Weights of a small mixture-of-experts language model, trained from scratch on English Wikipedia.
Size: width 320, vocabulary 31786, 57.1M parameters.
Training: a variant of Muon for the experts, 426M tokens, 3088 steps.
Below are experts of layer 4 (counted from 0) of a mixture-of-experts language model. Rows are named router (the router's row for the expert), down (a neuron's output weights, with its number) and show model dimensions 240-319. Each number is 128 + 32 x the weight over its row's rms, rounded and kept within 0 to 255.
Before each expert's rows: "comes before" lists some tokens at least twice as common just after its tokens as in all text. This comes from a sample of Wikipedia text that the model never trained on. Tokens count by the router's weight.

# expert 19
comes before: " ", " |", ":", " Team", " Title", " No"
router [133 110  68  75 161 119  93  91 126  66 111 115 147 166 118 156 155 117 120  90 152  97 153  77 153 158  98 173 164 131 140 195  81 134 123 160  93 128 120 122  96  45  52 155 133 160  97 128  96 150  70 106 123 162 117  98 192 161  85  67  75 112 136 155  79 162 115 103 121 183  92 136 112 109 116 156 117 153 139 132]
down0 [146  80 160 126 112 120 113 101 114  78 181 131 129 132  92 120  93 104 185 138 123 156 111 149 188 155 102 170  80 124 109  72 143 114 110 132 160   0 119 112 149 191 138 128  77 121  75 108 107 124 145  97 172 134 131 159 121 102 186 156 117 120 144  91 101 119 159 118 145 133  98 181 179 142 136 112 131 112 117 104]
down1 [164 105 152 159 146 174 146 153 100 128 176 191 167 166 107 128 115 173  89 126 125 121 180 115  79 105  97  95  67 170 154 173 173 127 150 149  92 161  74 134  76 152 125 106 162 144 158 101 124  69  82 166  94 171 125 125  95 131 179 155 108 203 108 117  96 143 139 183 153 126 142 113 147 143 119 164 139 104 121 141]
down2 [144  88 112 129 115 124  72 122 135 184 109  71 104  87  88 126 123 110 136 109 138 105 116 147 110  67 152 177 113  87 138 133 126 113  72 146 129 104 131 135 130 213 167 122 117 109 134 190 120 193 157 116 133 121 101 123 113 162 145 135 120  91 171 102 170 139 137 133  79  79 186 122  94 107 102  97 109 120  93 125]
down3 [122 124 102  87 221 175 153 174  99 118 122  98 119 105 116  93 181 160 198 109  81 148 146 104 113 126 157 187 177 120 115 157  89 152 150 121 161  93 127 140 121 140 163 146 155 109 137 126  99 117 140 113 146 122 107 108 108 117 139 160 129 134 151 167 107 105  98 112  94 141 110 147 102  99 141 134 146 100 139 158]
down4 [ 83 156 162 111 192  78 208  84 131 185 100 145 152  77 120 101 143 132  77 101 109 139 131  93 100 141 190  89 175 164  76 135  89 146 143 133 146 114 137 100 129  43  91 109 172 196 151  92 185 178  84  89 140 132  52 112 127 114 144 117 129 178  85 142  81 137 122  97 128 177 108 146 153 116 145 145 145 129 118 117]
down5 [160 100  95 155  83  89  85 167  87 143 114 104  95  83  88 109 133 138 113 151 131 184 109  88 149 119 118 133 106 133 152 123 114 180  97 166 204 152 133 112  78  51 110 117 149  96 179 128 116 146 145 132 136 168 117 126  90  60 123  97 125  80 128 132 174 158  49 123 137 124 111 113  87  96 110 146 130 142 118 101]
down6 [ 63 114  94  89  84  65 123 138 185 128 133 137 101  90 126 122 146  96 171 159 147 148 163 158 100 125 119 142 149 155 106  94 167 125 169 148 119 160 128  87  70  96 148 161  72 172 103 119  75 146  96 140 148 166 156 108  88 124 133 126 132 141  93 176 142  50 115  99 124  97  51 154 107 112 125 104 128  95 176 151]
down7 [134 178 179 183  73 167 177  85  58 154 147 158 162 115 102 136 118  77 146  99  92 149 170 113 144 143 132 139 113  90 120 136 120 110 119  97 115 152 116 136 113 106 169 115  97 147 117 154 128 136 128 148 119  94  87 165 170 163 118 166 165 133 145 159 102 200 135  58 191 111 157  61 107 122  80 122 154  91 172 128]
down8 [104 149  65 124 187 144 138 199 156 130  82 114  82 120 120  90 161 126 151 183 114 161 104 152 132  17 158 141 108 130 128 122 111  97 186  89 118 105  95 113 118 164 170 113  85 126 139 150 147 123 179 145  71 122 119 129 110 117 121 103  92 122 186 165 147  45 132 203 129 124  86  91  84  94 145 137  78 153 124 126]

# expert 31
comes before: ":", "\n", " (", " by", "age", " Total"
router [106 122 165 146 111 190  91 137 189 125 122 125  61 130 166  91  59 130 143 144 144 155 145 131 146 129 131 148 154 143 114  96 149  92 143 195 133 149 147 126  94 101 130 104 171 141 136  98  91 170 159  92 136  98 106 105 166 113 182 166 138 144 105 143 179  98 162 142 133 136 180 111 122  93 200 186 184 182 150  93]
down0 [181 170  52 151 149 187 125 128 127 164 148  97 164  95 117 118 173 111 127 139 183 120 149 168 113 138 157 209 118 145  65 160 194  74 108 121  93 144  74 112 178 141 167 106 116 182 157 134 100 176  92 157  96 141 150 195 102 161 121 109  99  87 169  44 132 132 128 168 129  86 139 122 193 151 131  94 132 120 120 119]
down1 [143 170 111 111 186 206 148 140 165 118 130 121 130 172 136 143 142 130  76 123 110 194  85  82 152  99 150 170 155 183 157 172 149 178 130 102 132 108 177 119 148 102 139 106 159 133 140  92 147 154 140 207 103 147 125 142 160  91  95 102 155 163  54 169 179 118 131 180  86  92 117 132 113 186  84 131  87 101 137 149]
down2 [140  90 194 110 101 174 117 116 126  73 117  81 165  94 102 134 112  57 150 149 119 110 152 107 151 151 146  50 130 127  75  96 109  94 100 184 129 146 156  70  75  80 157 126 106 100 141 120 153 127  72  81 118 121  96 161 133  99 138 104 142 158 127 111 166 144 139 188 144 126  77 139  93 121 106 190 181 139 186  77]
down3 [ 70 135  99 144 105 117 165 127 139 171 129 144 101  79 132 138 139 124 165 102 149 186 122 203  83 164  77 132 106 191 131 186 132 167 124 103 127 110  70 118 147  66 153  93 115  94 174  84  92 156 181 123 143 108 102 123  75 143 158  86  81 153 147 152 143 176 121 140 112 145 117 119 113 141 127 127 110  99 109 127]
down4 [106 102 156 123 149 111 170 112 145 127 136 132  91 130 134 135 138 130 149 145 147 145 152 168  73 156 130 164 100 114 185 126 169 106 135 167 161 111 122 116 110 105 100 138 151 114 161 109 142  62 110 118 128 151 107 116  71 132 139 153 125 122 107 227  98 149 120 144 159  71 102 199 110 190  81 106 154 168 142 132]
down5 [144 117 167 134 128 154 133  95 145  75 104 140 157 202 123 119 147 123 175 109 105 140  80  96 176 121  94 174 164 160 184 123 128 155 145  91 154 103 114 129 120 140 135  91 108 166 156 133  97 134 146 112 124 153 156 113 131 100 118  75 174 152  85 125 119  91 172 137 109  62 145 135 141 153 149 143 105 112 119 152]
down6 [ 89  92 143 107 154  89 136 156 168 154  94  82 124 128  96 154 121 189  97 154 128 111 164  50 134  99 123 112  78 174 165 116 125  88 132  94  76  79  94 124  82  72  87 107 156 101 113 132 127 120 156 179 119 128 153  97 133  42  69 164 106 150  51 184  92 117  94 153  95  83 147 173 147  73 124 173  84 103 173  81]
down7 [136 111 125 148 164 123 125 101 133 161  77  65 165 156 135  87 153  55  70 119 129 160 140 162 162 146 131 151  99 126  90 190 114 124 158 154 137  90 165 113 161 133  87 125 136 151  68 194 142 109 109 105 141 165 102 145 161 107 168  75  99  72 168  97 169 102 164 119 128  95 132 148  94 141 110 111  92 168 133 104]
down8 [ 89 143 139 114 171  71 150 169 148 135 144 167  95 140 118 133 123 207 147 154 106 124 112  94 140 181 137 145  99 165 150  95 158 129  71 114 111 132  86  96 124 136 126 112 101 154  85 122  89  65 115 134 194 166 131 103 130  89 116 112 165 174 121 185 182 122 123 165 154 110  95 105 141 132 160 118  99 135 114 132]

# expert 10
comes before: " a", " was", " the", " he", " also", " is"
router [ 74 128 155 150 148 106  87 164 112 161 149 102 132 148  63  94 166 117 127 111 102 160 115 140 124 163 151 222 127 184 122 193  95 152  84  66 109 176  75  78 115 156 110 141 163 126  67 127 150 110  70 125 109 158  91 110 165 115 117 130 208 165  71 112 145 160 109 176 113 156 101 123 107 129 144 109  96  98 182 113]
down0 [129 130 102 145 122  47 143 184 129 125  94 115 118 101 111 132 161 237  96 103  98 158 117 146  86 183 121 155 119 144 139 103  93 196  80 114 156 117 142 124 153 168  86 192  96 172 106  80 107  95 126 145 124  95 121  75 102 154 121 128 109 115 112 157 119 105  97 119 103 135 112 113 208 102 137 120 107 149 195 168]
down1 [132 110 152 121 102 126 158 150 143 160  94 133 149 150 113 124 161  75 156  67 103 172  99 137 120 171 151 102 123 128 159  91  56  42 120  86 131 152 125  85 117 143  82  74 151 184 147 176 147  96 129 121 115 131  95 139 155 205  82 154 167 117 106 145 148  80 154  84 191 106  97 177 138 145 104 154 109  87 137 186]
down2 [ 97 128 140 123  81 196 184 177 141 167 120  81 156  94 128 154  74  87  97 194 120 140 131 137 123  87 127 187  99 126 101 128 112 157 119 133 144 177 141 111 101 135  91 112  68 174 124  57 104 152 127 154 166 178  35 128 162 141 130 123 143  82  77 140 132 123 121 128 137 153 171 170  99 150  77 126 176 104  98  56]
down3 [134 171 133 120 109 145 113 123 142 130  92  90  79 144 158 133 112  75 122  99 147 145 104 109 193 114 127 110 119 130 198  94 155 130 126 118 111 142 146  71 180 116 153 109 123 208 111  49 127 149 155 123 189 119  84 125 189 119 120 146 143 128 170  88 182  75 119 115 160 122 163 154 114 156 136 170 133 127 146 183]
down4 [118 122  88 139  40  84 109  89 152 146 127 173 131 135 101 116  98 123 131 164 113 187 144 187 129 155 166 135 110 138 131  73 138 162 156 140 110 161  91  69 132 126  89 132  91 167 171  79 157 135 112 123 178 194  76 144 125 100 110 113 140  94 101 148 162 123  78 156  79 159 126 105 133 116 107  84 141 110  64 168]
down5 [133 130 127 101 105 121 132 136 157  96 187 181 122 155 179 130 137 137  91  87 144 135 133  98 161 126 111 164 196 127 181  96  75  99  89 100  81 151  81 102 130 168 103 150 119 143 101 127 135  85 133 119 126 159 100 110 120 141 121  84 172  99 163  88 104 128 159  80  77 151 153 157 145 140 117 202 137  99  74 109]
down6 [102 100 114 137 134 142 118 134 129 140 210 182 142 137 102 121 127 149 135 177 187  61  92 151 121  80 117 119  98 153 125 124 127 173  78 176 140 144 105 107 139 130 106 149 151 140  81 128 119 102 155 129 139 187  91 144 154  73 116  85 118  98 157 119 140 148  53 153 140 151  88 156 170 155 152  83 158 158 146 109]
down7 [106 128 115 111 142 113 149 135 167 169  81 125 141 126 157 105 103 149 114  91 159 108 143 143 101 127 158 139 106 165 117  62 148 143 116 145 107  78 179 102 147  98  94 144  73 170 160 113  98 115 106 203 166 156 123 144  86 153 148 156 150 129 114  93 104 130 134 141 136 168 104 131 174 150 105 130 146 172 126 160]
down8 [127  95 144 121  91 122 161 131 124  89 119 138 160 162 182 176 132 165 137 149 108  91 121  67  67 115 189  98 136 194 101  88  99 107 111 126 119 153 104 122 112 193  92 112 124 102 122  73 162 123  95 112 134 154 116 122 119 103 182  91 161 146 132 230 107 139 136 176 150  90 167 101 141 145 111 141 111 146  89 133]

# expert 17
comes before: ",", " |", " (", "'", ";", " –"
router [120 122 109 127  86 190 131 109 111 192 137 100 142  82 125 151 131 152 138  92 144 172 143 122 126 121 126 141 127 127  83 103 107 134 150 139 124 131 141 161 149 149 126 123 143  34  90  78 128 171 122 149 123 148 143 187 162 151 120 146 129  97 111  95  78 125 118 129 170 123 125  63 157 117 140 120 187 132 140 162]
down0 [129 180 106 159 155 160 120 126 127 117 140 149 141  99 133 158  96 106 118 135  97 162  92 128 181  76  78 106 117 133 191 227 161  76 106 143 199 115  98 107 131 131 127 141 140 148 137 125 111 133 105 118 145 149 154 174 137  94 146 125 176 151  90 152  59 150 132 178 215 167 139  38  95 132 175 128 102 120 139 160]
down1 [129 105 104 164 146  88 124 104 160 104 102 116 106  96  94  71 168 137 155  99 139 117 146 136 101 118 165 154 169 116 166  96  91 169 120 139 136 135 114  54 156 163  96 125 109 125 180 182 185  97 119 107 146 174 124 129  81 190  83  74 119  81 151 178 116  86 111  83 130 163 105 143 116  88 165 138 116 142 114 113]
down2 [173 132 138 145 151 141 101 128 121  91 130 103 170 156 120 154  81 109 185 146 129 124 102 141  99  77 116  81  92 165 197  96 148 114  83 150 132 128  71 120 130  94 179  45 127 108 120 175 117 146 117 100 175 161 189 134 136 122 123 167 112 124 125  68 185 113 109 136 161  96 138 152 138  95 131 134 153 139 123 144]
down3 [148 101 139 141 113 177 142 122 139 172 106 113 149 171 163 115 102 114 128  63 150 185 142 155 100  91 130 124  91 138 108 153 188 108 126 174 157 105 143 168 138 166 156  94 123 180 115 114 132 202 103 126 142 128  88 112 152 142  84  67 133 121 159 111 156 117 146  71 140 173 116 138 145  81 134 136 137 134 164  92]
down4 [ 94 145 149 149 105 131 143 173 152 133 156 141 114 116 143 121 102 140  72 100 118 104 151 113 116 179 163 103 101 169  58 110 138 178 125 116 119 117 148 120  78 155 124 164 125 135  97 154 156 137 169 148 126 210 119 146 142 109 182 105 101  94  74 100 118 133 134  71 169 152 129 155  81 118 108 119 140 123 134 107]
down5 [139 124  91 122 176 110 151 153 164 136 130 117 102  96 101 127 163 146 175 141 103  61 137 138  95 152 114 160  90 152  92 127  83  96  91 124  97 144  80 158 157 123 147 147 182 189 102 183 124  97 176  76 115 196  92  71 158  90 104 103 117 149 154 157 157 155 120 144 118 113  98 119 130 128  98 141 102 155  38 107]
down6 [132  90 144  94  74 171 108 188 101 108  75 183 126 106 109 162 123  90  95  90  90 120  95  97 130 136 180 120  76 152 104  75 146 187 139 154 109  77 147 125 179 116  82 101 114 139 111 110  99 127 128 192  87  90  66 114 129 122  77 167 133 129 111 131 112 126  69 126 133 116 113  85 120 125 110 154 195  92 116 115]
down7 [ 78 148 153 140 137  89 146 128  76 123 119  89 104 141 125 131 114  62 109  91 121  95  96 105 117 184 205 137 140 148 149 140 106 122 124 128 148 113  94 138 197 104 156 138  87 115 151 150 124 149 146 179 135 178 136 153 111 127 155 129 185 143 180 108 151 136 131 173 146 136 157  87 115 151 144 102 145 143 178 109]
down8 [131  63 148  63  95 119 121  93 109 116 132 127  93 220 107 139 147 101 174  98  57  83 148 144  97 172 192 184  85  81 138 173 161  97 105 127 171 101 144 134 153 162 113 185 101 151  68  39 101 115 112 113  89 131 102 132 170  96 113 132  44 131 125  96 148 132  96 118 145 115 112 146 164 107 133 125 135 122 110  80]

# expert 4
comes before: " the", " a", " his", " an", " other", " its"
router [166 107 131 107 122  71 197 103 124 153 139 123 125 160 154 138 116 146 169 160  92  79 174 142 138 176 156 141  97 135 170 106 180 129 133 155 142  91  86  59 173 127  90 109  91 172 204 170  93  88  85 127 214 150 176 117 118 157 119 130 198 178 145 103 166 109 112 172 104 136 125 149 111 132 148 142  68 144  64 104]
down0 [130  89 141 127 115 108 136 149  48 137 135 145 136 125 139 123 144 133 123 170  97 124 145 125 160 127 132 159 152 169  96 159  96 195 133  86 118  74 104 111 135 121 149 150 155 136 111 200 109 157 183 113 104 131 112 107 118 152 128 153  97 121 114 160 120 107  83 104 119 169 121 129 158  98 150  73  36  77  90 115]
down1 [102 122 153  85 127 105 123 165 128 143 134  87 178 149 164 124 206 121  54 135 107 124 105 112 100 118 146  76 153 174 124 143 131 205 136 105  98 105 114 167 140 141 185 121 149 150 124 123  82  49 149  89 103 178 155  93 134 163 136 159  92 158 118 141 143 203  96 117 127 106 139 128  82 141 116 186  92 125 138 147]
down2 [154 128 124  97 102 117 107  81  94 113 168 197 109 124 102 104 122 170  89 129 162 128  77 115 153  62  95 100 131 105 137 107 157 125 136 116 127 145 171 140  87 163 127 165 132 116 123 143 147  46 167 121 149  72  92 111 135 121 181 198 120 127 113  99 117 126 157 201 130  97 126  98 157 109 147 101  41 101 187 117]
down3 [167 116 122  78  73 187 178 107 160  68 113 106 116 115 133  85 158 141 104 174 153 115 149 152  46 142 121 119 134 127  87 149 149 115 171 158  99 143 144 134 127 100  80 140 144  83 142 182 180 119 141 141 114 183 114 153  86 173 107 161 120  67  94 141 138 128 124  99 224 134 140 185 131  87 145 132  89 164 129 146]
down4 [168 139 134 106 124 233 142 199 137 111 166 106 118 130 159 129 125 148 113 127 122 156 149 162 108 131 123 123 108 136  95 193  92 153 142 151 108 145 126 137 156  96  83 149 182  77  79 139  53 137 117  72 106 212 164 137 102 128 138 110 155 112 130  51 112  86 127 111 188 139 124 178 167 135 128 143  96 127  56 177]
down5 [123 157 146 129 139 110 121 128 166 113 148 115 163 160 104 132  90  86 149  27 139 129 132 128 137  94 130 143  95 128 120 172 168 112 119 136 123 152 140 132 142 174 100 155 142 163 174 146  96  81 100 107 159 138  87 154  58  94  99 156  70 125 139 107 155 187 165 129  84 183  93  72 109 109 137 103  63  95  66  86]
down6 [ 81  93 180 126  67  92  92  83 114 111 139 176 144 174 125 162 187 179 111 169 107 138 180  70 176  83  81 122 132 109 161 137 153 129 167 165 103 172 139 121 118 121 149 129 169 143  92 117 145 182 158  96 101 136 139  86 164 148 136 110  95 144 132 127  57 138 126 121 180 123 204 137 158 116 124 110  96  92 140 144]
down7 [100  85 143 156 140 127 127 123 102  82 104 140 165  97 106  91 128 158 119 155 139 176 134 128 151 118 133  79 184 103 119 145 167 125 163  62 113 123 108 100 153 114 152 148 138  91 137 214 109 126 141 134 160 172 159 109 159 124 124  24  56 172  95 140 124  59 122  43 107 106 115 149 170 174 135  81 212 151 149 120]
down8 [110 126  73 113 125 108 128  54 124 134 118 149 100 142 117 134 128 126 118 127 110  94  87 156 181 144 111 114  95  53  74 169  88 149 134 104 158  99 193  29 106 138 107 121 122  90  95 125 145 142 113 119 103  69  98 130 132  49 161 149 182 186 130  85 183 160 158 111  97 119 129 115 139 140  94 144 107 185 165 106]

# expert 11
comes before: " the", " a", " an", " American", " well", " born"
router [ 67  84 153 162  57 138 168 126 119 129 101  97 180 130 151  68  84 109 126 143 116 147 103 119  92 111 142 183 155  61 112 113 133 160 163 102 163 148 184 116  72 136 137 103  98 111 101 173 111  63  97 167 171 132 108  84 133 117 159  89 176 123 118 163 110 172 128 136 152  70 113  96 162 163 134 129  68 147 118 133]
down0 [115 109 122 104 104 137 161 108 134 117 117 138 147  85 105 125 154 147 133  82 167  77 202 108 101 163 131 165 114 161 147  85 151  79  80 153 108 119 149 113 122 190 110 119 118 162  68 192 140 112 138  78 149 165 131 148 164 118  90 121 150 142 138 106 141  61 173 164  61 193 162 113 108 157 112 153 101 138  74 158]
down1 [110 137 133  86 152 123 149 124 179 181 142 142  85  89 155 197 113 140 133 130 120 132 115  86 101 150 130  77 232 123 115 139 146 161 189 138  79 193  85 122 120  76  60 151 144 193  94 128 108 167 116 127 101 187 133 112 149 138 138 126 164 102 114 169 102 116 110 156 113  99 133 134 158 123 185 126 163  84  95 115]
down2 [ 75 119 110  98 173 195 121 159 147 132 145 120 112 134 158 119  97  61 127 129 104  78 153 125 174 168 189 141 153 178 148 150 124 144 181 100 114 170 160 117 153 154  92 142 120 142 130 131 110 109  88 123 107 119  78  90  51 149 131 194 117 153  82 216 104 152  99 137 125 172 117 156 100  62 136 112  78 186 168 166]
down3 [147 165 133 124 141  26 109  78 129 131  97 144 140 114 125 138  58 111 156 182  87 108 122 129 189 102 151 128 125 160  89 118 135 141 146 150 120 157 107 112 176 135 152 112  87 141 152 128 138 110  85 126  90 165 101 113  92 189  90  70 145 171 128 162  59 140 166 116 136 169 101 153  70  92 138 168 131 115 143 120]
down4 [157  76 116  92  92 199 113 134 133 138 172  60 130 157 111 171 123 109 149 155 150 170 125 136 115  82  97  78 137 152 140 130 127 114 119  98 133 158 142 129 151 128 113 107 147 136 124  93 116 167 103 147  74 150 111 115 159 172 121 105 137  84 117  37 145  82 103 161 114  96 160 115 131 106 146 115 116 133 141 103]
down5 [110 117 176 110 102 158 114 127 178 154 145  94 111 101 121 168 163 141 150 143 137  98  84 216 120 175 129  73 166 106 108 172 109 137 114 161 125 122 138 150 128 116 144 112 141  87 104  78 159 131  82 132 145  97 121  92  62 146 189 158 197 158 102  54 137 148 135 113 112  83 182 125 102 120 141 138 107 177  79  79]
down6 [148 133 173 133 119  93 107 121 135 169 161 118 139 156  57  88 141 153 154  86 156 121 128  77  72  62 121 123 150 113 144 142 149  64 110 158  70 102 103  92 177 111 104 155 133  93 138  84 150 151 138 100  75 122 167 135  93 152 132  88  70 111 178 160 126  77 122  76 127 128 115 212  97 116 139 125 161  72 108  77]
down7 [165 167 126 111 138 117 156 145 162 116 157 144 145 129 136 146 108 138  95 139  63 148  98 149 107 152 129 195 177 108 101 177 112 156 190 125 114 112 122 146 182 129 117 148  85 148 157 128 141 118 117  69 132 129 143 189 149 150 124 148 117 144 118 189  67 160 160 100 176 110 134 140 134 105 128 131  95 112 144 103]
down8 [196 145 125 132 125 102 144 119 147  99 146  95  91 168 213 162 134  66 116 198 131  97 201 143 110 115 108  73 163 129 131 110 170 109 128 145 155 147 161 108 124  98 177 184 126 142 112 184 142 119 108 120 136 134  75 178  79 151 136 146 111 148 209 113 160  74 108 132 143 110 156 138 178  98 139 165  51 147 222 156]

# expert 26
comes before: "\n", "|", "-", "==", " The", "The"
router [141 207 192 182 108 128 148 168 122 158 119 105 115  79 105 101 163 152  68 171 136 196 157 107 106 103 163 105  96 123  95 129 125 124 126  70 171  79  41 104 106 173 205 123 123 179 148 148 104 196 186 198  56 127 127 137 139 163  93 159 113 177 166 135 147 127 138 119 122 177  90 179 158 162 156 137 147 106 154 109]
down0 [129 122 116  79 177  83 153  73 129  93 152  99 133 144 182  83 115 130  87  67 162 142 178 119 100 157 127 153  85 104 151  82 108 149  60 146  98 189 150 136 109 130  52 147 130 159 111 107 137 127 107  99 147 161 124 123 141  97 139 127 106 195 112 142 111 104 127 127  96 163 155 121  63 141 165 115 101 131 137 114]
down1 [144  93 116 131 157 138 175 112  91  76 191 139 125 148 158 175  90 120 105 116 131 105 162 104 134 113 117  94  89 156 119  71 186 116 182 198 115 113 179 158  93 154  56 102 125 156  99  88 179 109 121 107 130 161 145 107 126 117 131 103  96 125 171 124 101 130 143  76 117 144  98 164 119 158 164  79 114 173 224 138]
down2 [158 152 129  97 139 135 120  94 136 133 155  83 150 110 142 105 141 184  93 158 233 135  90 123 147 148  60 168  80 128 139 149 125 137  94 152 147  98 136 124 153  88 110  88 101  72  48  53  77 150 103  86 123 133 192 105 174 140 159 146 132  86 110 107 110 148 120 119  99 169 139 128 103 125 122 112 134 135 162 126]
down3 [ 77  98 169 101 121 129 129  86 124 166 108  84  78 117 100 131 165 120 135 108 132  70 128  46 164 136 124 183 134 155 184 156  81 146 138 128 126 106 156 158  78  84 103 136 110 154 152 133 100 122 115 114 116 145 186  91 141 178 113 187 151 129 118 145 111 110 116 101 167 129 171 172  77 159 106 132 134  88 151 139]
down4 [164 117 123  90  95 131 154 117 125 131 193  83  92  84 162 145 169 119 144  64 113 101 130 164 118  82 113 116 126 119 126  71 197 138 146 151 142 151  94  97 158 123  97 149 128 223 103 128 107 164 135 127 109 130 129 135 173  99 137  97 177 127 143 104 115 155 129  92 133 138 120 149 107  75 102  97 156 108 114 153]
down5 [135 180  87 150 104 118  72 101  49  86 126 106 163 182 127 141  96  84 148 179 158 171 174  99  55 115 157 150 106 112 115 140 111 120 112  97 143  66 108 145 119 153 190 123 113 115 122 147 151 129  89  91 127 136 114 127 102 133 155 147  99 114 132  90 164 108 138 110 122  91 113 119 105  91 189  93 109 149 167 177]
down6 [179 140 162 114 114 149 125 117 173 142 150 133 165 128  80 115 161 111 134 122  81 141  97 149  92 122 192 132 161  93 137 132 123 108 131  53 173  70 156 194 105 154 154 189 132 167  62 136 112 117 111  85 151 117 112 160 165 142 114 113 153 157 130 116 128 122 158 156 162  80  81  84  67 125 130 147 129  92 143 165]
down7 [133 123 100 102 129 163 138 175 112 129  97 149 121 117 150  46 129 156  90 158 136  81 117 230 108 128 112 106 143 148 164 202 175 129 110 119 120  98 168 107 141 151 147 173  96 109 150 136 103 181  72 186 111 188  87 136  31 135  93 149 139 108 148 172 120  83 107  92 161 164 160 163 113 166 145 134 182 106 147  99]
down8 [ 84 154 143 154 136  89 136  93 176 110  91 112 142 134  96 116  92 118  99  94 129  70 126 141 149 150 188 178  92 140 111 122 153 155  84 152 153  77 167 173 107  79 216 147 172 143 132 136 149 115 153  83 164 108  97  95 143  77 146 146 148  96 193 123 109 112 150 158 117 100 183 112 133  86 120 145 164 151  91 156]

# expert 8
comes before: " of", ".", " and", " in", ")", "'"
router [183 144 126 188 187 115 111 138 193  63 138  95 124 104 109 145 135 140  93 172 111  74 104 148 158 112 113 136 112 162 162 121  82 156 102 213  87 143 157 100 188  37 115 125 151 169 140 155 138 152 145 132  76  96 138 158 194  95 138 167 104  88  89 116  62 128 129  81 111  80 140 206 154 132 149 126 151 121  55 135]
down0 [200 135 172  77 165  78 110  89 136 126 138 141 156  86 112 110 102 153 113 147 156 128 121  89 130 117  98 169 162 116 166 139  85 144 136 138 146 153 121 156 133 126 144 105  79 180 139 108 154  90 102  70 150 120  99 184 153 140  65 113 129 131 105 140 142 153 147 121 122 148 109 147 113  48 124 139 142  94 163 106]
down1 [216 107 173 137 124 202  96 109 139 128 144 120 120 152 133 103 109 114 100  46 140 103 146 165  85 116 174 140 171 124 146 145 113 125 115 213 148 155 132 155 110 140  94  81 119 126 122 183 158 222 177 140 140 122 157 111 182 133 112  91  67 185 132 132 118 173 102 159 105 124 127  95 114 151 177 101 125 159 153 116]
down2 [109  92 123 106 154  69 130 152  94 144 103 151 125  72 187 141  99 192 159 121 108  96 152 167 117 101 158  89  35 137 131  92 176 137 189  70 158 116 131  94 151 139 152 139 150 187 113 102 119  91 144  66  95  76 118 113 158 130 120 138 170  77 158 182 134 132 144 143 181 149 123 100 193 204 161 125 195 177 133 106]
down3 [ 80 159  94 116 138  82 157 114 164 160 176 142  89 169 159 104 160  99 145 152 101 146  82 118  88 122  82 189 149 157  31 152 123 115 159 124 119 124 163  93 128 134 100 112 123 146  93 163 133  79 161 176 131 153 134 132  83 156 192  80 155 103 152  89 108 126 181 102 184 101  80 192 146 165  74 118 138  86 143 153]
down4 [ 94 131 156 112 109 105 195 129 149 123  96 157 124 141 164 122 146  97 151  87 149 107 152 128  81 174 144  99 175 109 129 139 131 144  96 109 109 105  43 147  90 118 119 145 179  92 179  77 173 176 122  63 142 124 100 122 128 139  75 142 120 131 105 110 110 175  76 112  74 117 103 115 101 152 100 105  80 150  79 139]
down5 [149 116  88 137  95  97 155 131 157 101 175  83 162 161 161  85  83 170  95 100 178 161 153 132 216 193  92  90 182 143 148 162 129 100 125 110 126 155 112 117 155  89 181 160 148 108 162  71 166 139 180 149 141 125 102 145 132 158 140  99 116 129 125 157 120 180 129 110 149 113 126 154 165  85 174 112  82 135 122 163]
down6 [140 137 141 152 226 131 120 138  60 106 127  89 145 136  80 136 150  91 113  68 143 147 106 157 141 123 149 163 124 139 145 111 159  80 156 140 146 166 157 116 145  97 142 154 115 120  99 117 159 114 139 150 130 114 195 157 159 108 126 158 142 130 181 161 141 130 116 102 164 108 174 141 168 135 163  73 132 109 151 171]
down7 [170 125  97 165 152 113 102 126 120 102 107 110  95 113 139 136 111 127  73 158 163 158 129 121 153 102 122 147 138 119 172 123  94  99 147 157 118  73 136 106 229  90  74  79  66 148 100  88 143 106 123 121 114 192 135 171 130 124 119 134  70 159 153 157 106 148 106 143 139 140 144 126 196 153 144 139 101  84  70 157]
down8 [ 95 105 105 149 184 106 183  88 139  85  98 144  79 125 155 147 120  69 141  93 139 149  76 119 140 123 104 124 123 104 179 133 128 190 115 142 138 115 102 130 134 143 178 173 108 107 173  94  99 142 138 141  85 106 173 199 133 136  96 136 177 116 124 125 100 188 106 111 113 109  93 188 112 104 125 138 194  97  91 133]